Experts of a small language model.
Training: a variant of Adam for the experts, 700M tokens, 10674 steps.
Below are experts of layer 4 (counted from 0) of a mixture-of-experts language model. Rows are named router (the router's row for the expert), gate (a neuron's input weights, with its number), up (a neuron's input weights, with its number) and show model dimensions 0-255. Each number is 500 + 40 x the weight over its row's rms, rounded and kept within 0 to 999. Numbers have three digits each.
After each expert's rows: a language model's description of what the expert responds to. This comes from a sample of Wikipedia text that the model never trained on.

# expert 14
router:456505468455495475406555509500525475514423537515586505475522384489510484483537565509526456492423550365408527472485474481495447451550582496500517483442546532523466515470555542456480503492454484575456509509539486485525441429535401555475439509519482584558535500460491533545479527492568528459502525535476518472506520570499499504487509541494554465506490489534452456487483457475516468500517496463550509601479547505552507508554465526470495456512457517526461500517452468553473433481493525468553465520472519494501527531541552473524473502491425495420526492564578486481506480490572495521477427548531490546492556460534565493472547568518519445479445527497523506523468471568440459526506505436462562528505573549498479526502500559487494575472510514454511424531515441495561581512474498
gate4:375479433565432505509462519608534447491504478500436508492470527504512511503607490580471477546436462568429441439528475500460529521539445500456510460463496540485517461483534437512465559464494479597460484445492559528473476550492500554439462481491483469514487525535500510544454496452483506458497536497530473507442465518506473438439499497471524549544508610452524485552514570494513489555530442563485585509580538480494480529468513604543521497499489523469416474497432437507557459485481563505494502420530446440571497504460514522466508500505488482545512532538488523537498595470502550523514467507485519485491504526499524540533520487556543528466548538578454508512488502416486478530520506523450575457510502544468478457458504486538537508500530426492513436493534550434472500562473541
up4:506445540489490556447508520578512505494537463548529526481510501495526529521459490519461543536564525492543453575458566522526531582485503514465481491474485481444467559529553533496586504484471469529519510595463468519542566499571493501523466498449596496504519558587479546494451528519491475469520549551516510402433475513473449595503544500549466583489573439518406479481565483458502472464520552484531457543444523470480527466425561427448486528532479571488491508477505487462494535497464532478494508488471533464502482430425462479498431461481433458480571530478498517505513436606482473493487477495461510479478533489533440564468564518491501532483453557578548442468498509505509496466446539515518465522526511528423508390477502428507541436458542465438511557498501527500496455495526498
Apostrophes in names like D'Agostino and L'Orient; dashes and digits in scores, coordinates and ISBNs.

# expert 10
router:466456447460536505469485516497498440498507484485597507516469485491389534524434608516494483457508511461466506424546463430452483496522548483452495469461567517495419550486496523481464431426436517549508570478565475459525496421562497512510530548546510520503523484457540524520495492527489480506505548559474552444504578536473509561462525525504557524523496517499432488495511458462508464495525549428533506573556465478479524565440469507459483467537494460426462513440521479551475449490502536543524551501459454447502527556511574527508440539471468509493475515510495453483581536486519479533425486571477520564573513455511484461460581503554557497475510576498465539488526452476486439545505608473498570496399510453571480504512563519481494493481513465518525446540577471518520484523456459
gate1:465515565495508534451514545521394480512539513541516475540471503568456463463502474511491495491551524487478464570490419504495522469474488487504458449475510500475448559554511517516474522468495494510482509496546446527462484516539504494508523569494497537477505461459555529455443550425488499468509415472444467479471477487526487517492350508477441500479516513501512467474494497453497572531582440536465502502547525475502530510486611592472638530505563472533506540458544487527499524466454577508576509521443529421459493476531515529488537448447459490550492552445584507453528546449533532555502519453504486499523563447505493514497525461470602484484495544554561509550486502465524485510476540573592504447508475529527483502506446526543507524479466423486616475530586476498491491434487478
up1:469576526461484477450501449545542529426475536484445512481472507489458569481484488460459533523503516500529519444422530471542501487471500473602531445504504451504478527459490568529597495494435529462464518604516508470473520557477516515502570558485492522507490548476575463498514556501512523470523411523568524513456468573471542493527497513488536503542468475511487551514464527472509530486409489464430553562420566523439496540495532513490540501497455544472504503473484519442402476531469553497552428504528527439459589465519507480543520500490514470446581506545520451520493512445475516497490495445514537463492532511523492562403481512518569496459535401411466499526523507453504538500519442584540457474503442488486490474512467477494481508488567448451519536527536481532579394508441435
Short word pieces inside longer words, often after a prefix, e.g. un-ic-ameral, inc-ar-cerating, Cons-id-ered.

# expert 2
router:440480441460553430410490478554536440486442482485541533509529434468466492484461509506519501436457561409470501502485472477508450504545612455435559475476552503513494490467521446503461500508426501560474550458547466492545429497496504523539563606586471552523556458518482513535461525530516493472460554508484542494488559500492519484475509566527554493509517560497464452425509466477557418443505560449557532492500517451494551535487462530495489529527430486478486506479480463563419445519551461494538480521483557503482461534521553497528560503460475468469529565593542479513465520458508510556448488552516495545550534467509532511450559534541567404499461542429527493538478462520489522516453577460515504528435550528489536515530541573461515552482503454506505457530508424482498553505461528
gate1:456501592536524477458497497505472405459525499487517468578453482579485484474492516496433517483547483546496486581497469435436493495538495505560495441478514533509489560560524582506534512517497507499488517574514479559472520581554552498548495537522529544414530458543554517469454541440479514493478453434491527475490498504480548528463451559448506493478519428492475500440461526514532514510483469495520463529509494450513472530521525587463565521453533491531516483509512515541523488468451518490547496514522523459382422496537541542513511423471400454513477551473552554488482555570535488570511533427466511523564520469532603449485537525512539450468461543546440501558459447496489530506487494517602537466475475566531465524513477492530494534510489543447611519544528467486520534454503396
up1:510498492487462517500490463497527520419489503466478482514496495491470577521473500509488558526498543520523588479495520431463505545503534446439576440428440457448426532508502526460517563452465530427487517522571612540502467530477509567519462560457454503488514566500486459534522524492503473477507430537554515504518525557515497494573469478510485419503472485447521474560503469509458531492483534472447524497482458445472536524513562531574494505522456546504522490515532501483445522488480561518501382557526528491565467488603508395552457566454529492460527469467506540511485529551472487506455510446456547445519464507511525514439561517551507500438486411425475502545497529468484561509536442547525472465457415500501465516419529473469498500535501445421528504513376493522581469524474525
Word pieces inside proper names, taxon genera and numbers, e.g. Hydrol-agus, Eucalypt-us, Township, Ward, 3,000,000.

# expert 3
router:464492472473531465463443508530579487513422505499523498530470473481455445510501529539548509435512534532538524477532526513494436473567511416484542450478580570502467450519509437513477569527484460540541530477495463527561506520511535524525545591518462503500485422500460513515470540514534563460502492521536446493501586528463551466472498541557466447495466497481532494434466489445571461446507443527545467553480511421532537454490486519495466556516413519362472525482456490565479420531535477599526504563480521474542433527487533501455528493487465414484507503517506486472500530451491496550423543515501562495540522459463531494422571526592550523450490550441532531544508470555544464520484513436490521476482501527494536519472472574483524568476447468510455467554526404500495504522465550
gate1:489482507519493346456449511534525481495516536454500513513452514496463449506490525546515506501558504462491481537458496508413503455494512517534483509457566475522487505537587574518542453492464497531535483568466460497437446563538510492563523506488560476494488509470564500534481496471496462524489470435499529527492519581473526485544415465524483516522512410511517531479461491436528530472523410501464489501454544403551493500545569577464456544431474509537465517462513528563498515487468485588509437556573496464446479532507547525495453443433547542512467569552549499448478572488548541577513548468530572446564546459511525503474477494446581507463512555436523532560520499540495491541507480494532538520475507525523478496450485478483527464485531503468645514528498514462479484476561421
up1:505480474496482501490478530487504508425489522486468461475475445401495596521421491459519581486499475482483526490408505487470513447517465489468555462478506454428487523484536593516578477525545498490456510550502513561461470518573493515452539545498431529489474602544534529520534554552552528468488465554507464513470549536471505534512492402558504514522451437456514529497547438455494572522496556439482536541423530528485478481566556513459459501491468514529475516467592503456436545529507525502493474586498577498518494491517494414438509525558517545498501515456523561419565534487465480543487522519489549452521538520531540523450519461538459535505554481415503449527509461589440486496472439580504477477473454544491518496434463493482507452486523499393538466470452509468505475561503463
Demographic and numeric words in census or climate passages, such as population, households, median age, percent signs and decimal digits.

# expert 12
router:430500443458537420425494493559530457487431502494553522502550450476490487477427512522526487435459546398491504497490499480508451524554595447444549460504549513510493488480510461504443488496441490570492552458541469484542419484496460533522565613563470560518548467504470492528468537511509507470478572530494561509505529502507520473468503569531560507520550554503461469432500476482557431436521570451555531477523522475479564541484453533493496529534433472475499491463496481575424449509547463481547462509458545491480460546527571487510547502459475460467495541599532504524453508453494529546450494555516486543544560468516543519455542500524565393487465558411513484533484473535493520517453579451498522536460525518500554521518543563460521567495496457512500469538514427480516540499466505
gate1:438507548540459510481583526524515446502481499532509461505494499488426464494458509486492528523510452463543538582421452498500491464526515423481473442419537516502496506496523519495514496466472493557460475532555401541488470493533602426593519444485469494494572548528517459468521493438465511479485487427488557482424518524479495538535448549475475489514511460472532527476479514499499552521530524503505507470502467482499469490534541511489500586445505495463505500455527532523484505442482486512522480481459523458435462497581477604517506447442408514541529595503590533521450607513475493536511544474485581505506565485523580498527566467549596443519499494505564513532494519498509468495541502539548518575539488492522446566458458502518464560458551500472586510604480502428470470492483434
up1:453547511558499505500494486467503496387514502481405465454511463443487525533485496519472532550510454461469529453508614497566493497462523450549498451511475370415478466507514553554494520467514586475477500499566518504483512503507476540475528494457410592495478490443565457408549528450542458491513481477573471500513519528538493561508486493529500472530463521468491552530499470476496491530478542518440538488434498501504536517495537515551501593539514574563513516464523518515448472535490536500536441564478488500488513509569499470494497501472614521519551459473504529526469468494435461509418500479492549439528485558433507532439526527451480569499534401459497502532481498476485515514566447578544533535459432504485484482489470547474528469513510468432530449482413494501544409551451508
Content words and function words in explanatory technical prose, especially mathematics and biology, e.g. acting as, the set of, may be.

# expert 8
router:468506516447560463453437463558566446506448550487568523563577480459481500479501487477554497440448525411469481469468509445533439480532594448480534545437550521536463486466511493494468457468485540592440522464568500494476482485517459533492552562579444513541577461530483515506442517486509468419482504474480510465487550536476509485488537553523518452512490539494449499459536478428484458463545541484538585507508559434487539501487442537423497538537489471443480525506438472561463434518590465504520489533510562475506462558507579492497526486456476442501488528534532485513481497437510543542448520525530466524560507505470569517468500501598534437533444525416533537480480452531466594465472557468468546536487549569509487483535549546434501505486488464502528488538508461435496535525454497
gate2:493423463421505532506508514604528470552539432513534475464493559488488529475496501533439545443483519493494550455556500496537460456556522523485517500438428478492526528480482440475415522494531460427596527423585503508516456455530471555461519546476490503495563516487427405501453494558510458412495550529493535424546538500429549542466477486520581491561462465470473467387544504493491600439569512540485547445550476520499543529503456492481483521474482493498509542443543483489524594569553487486464500485480503430560444475427500479490497609472527485489511495484509508530500568479458377501484474515546528520567500503483508530477521520524538502488502500530534500485434524517514528458525465484508530464495481485493558546547508479467541466494495441549473437513440482510471520541468492
up2:572509536432475548511513488448402485425428429470506465439512416437518433482538518519499508540469530521467471491515486502475502551503528499478543498477529439475500555487546520549456545573500498462564473519557521466477467502557506498578460523491455544532446576535515568478520508521519453547529499500475467515394507514551460554460550495525513466532487532513474487540510443529497478522523572522495526502518591486454521534481515450486440492512448459557436523563416477455529547430425498516532474510546542511533472487577483503498449532552502456600500519541465465513515452453533503493493497399521513505496494492527527506551552497481528517484442463467466508440543459412459522526491407482476423578486493459509527458530477453515444494435465585541475499538466477570506502472445427
Periods inside abbreviations and initials, e.g. G.I. Joe, S.H.I.E.L.D., R. creper; also title words like My, Sir, Your.

# expert 7
router:446491446462547424410486480549537440485434479483541538510538437467458496484446505513510498442449557413468499511483468486508453496544608455440560470476547498510492509467510451504466503501428494554479551466553466494547434497492497519548558601584474552533558457520485521538456526521516489468464546513485544489498558511497526481475506570522548484498517555498468456419510459475562415440507565450552536493492508450492549533488462531487494519530434480468476505474482466569420436520550451492530484529478549503472465530524558486523562500463478475474534568593532484517461512458507508554448485547518501549549536470505537507444552539538570409497455543428522506539480459531492520511453575453502510526432554523495526517533541565459520554480488447502509458540509422475502548508458515
gate2:479443445366491541506465512596487452528522536533500462459533492489500547448436552460452551481461487522474561430560507506525497476512522512501482519471486517525478518551569465468465541535515507415591514463533493510491440452569519578520512464524549524514465481468395473524457506541529445448496438519468509426463500452480509533512414497507606547487513448465509508511550508524484535425526500482496542478547475464470512509478493493537525506445465513521497504516553497539521539517544544488528495482475496416500523466444580416520532535495560386531451496492609448523530572489494483491522550456525531477550474474524515554467522555504558523511525482542515523459468507506554448430524463486470478555471524511510573518455520484444474528490444429566455462492446479544489528469413495
up2:542507504414530545566475483455475510452522462473519490485560475448490405484632503475419494457437554449449419492528564499474415528471486527501579472495537456487446557478507469481459499485527475486465448515503456448508480481560483508486467526491479514533430543501508609521504531490520498472539515462560485531468442485504474627448471516478520505531505492531434484508523514590501439528512529564446517450558562521495495444481528466461446549514464444560504526555436499543547490455444489548514452514478536494544485483519457518492480539485521533526537466502522508509534451530476485460507504428559486504417483459528545517518546476445513548438461503489428510480509515458436490520519467480525480554485434497565512510590514445542511527459469532570507538506443464577562560502503423
Country names and codes in sports tables (NOR, SCO, Bermuda), surname endings like -vik and -eva, plus and, also, has.

# expert 5
router:440492440461546423414479470557541448488445482497536533500534432474464487490450503512514499444451553420470499505490467480503452506547605459443557469474548508510501496464511442508455503500431502564475547464550464492551434497494490525546569608586478545521564455521475512533460524524515488475465551507482548500494567508492524482479509565514556484510515562496474449426507466474556421442514566450557527488492513447498547531485464530494496524534425492477487502483485466573423437520544457498530483531482547501474454525525553483522556501461477474470526574590546487520466519459513506556445490555521495541553537467518536515450546532545568404500461547422526511533474468526495523512456572450505509529437550521490532525536541583469524543478496451504511454540506424477508557510458522
gate4:354546495546468447504455518533547465473501509563531472500515513502514446452550509600530460481503512478510455501506520484497620476481533448563495542431463505438512479475469461541433564551519475527468520456568491525474489467540495565498550521466454523575545532457537494521540507509477466504520475496473491540487495518502427447407503488527496558517550559469506523550455487459504489551497440499453475496508569446512480463512528582507490523464515491452442534396375516498537463471442519564563500449497485506522513550463539534469474593470540528519534494511482536497492576522468560522533472427479490471500524503516517545523578472520543541441510546489445469477520511425541467518547486501493562471433505528475484485412572518535495504511513447516543467507530526432465460592489508
up4:484458569511492549535503539525489492502534491523551532482545454536561488519456573540446537499529493473465509543514531417551513511442397488477504497476484518536518503560514441418532492548548496514469496561487479453446591484544521526581446536442523503426485490473487509566438540494487473476539503484526565418499447493425447513515469514455491501503576502523530518409505516493548494552484566445497548599445544495518499475453495496437479486485484543566410560522523525445473533474481485465456555452533537467481505410418474474502480532488472469540507565533534490502476519613490467549527466507531436480423511526481459489495556569506508492519425530523520520491561517539436472543532515489470483581501573550471525409506468428472497499494467492497534548502445474494544462482494553
Auxiliaries like was, were and is after a subject, plus derivational suffixes such as -ism, -ist, -ologist ending names in lists.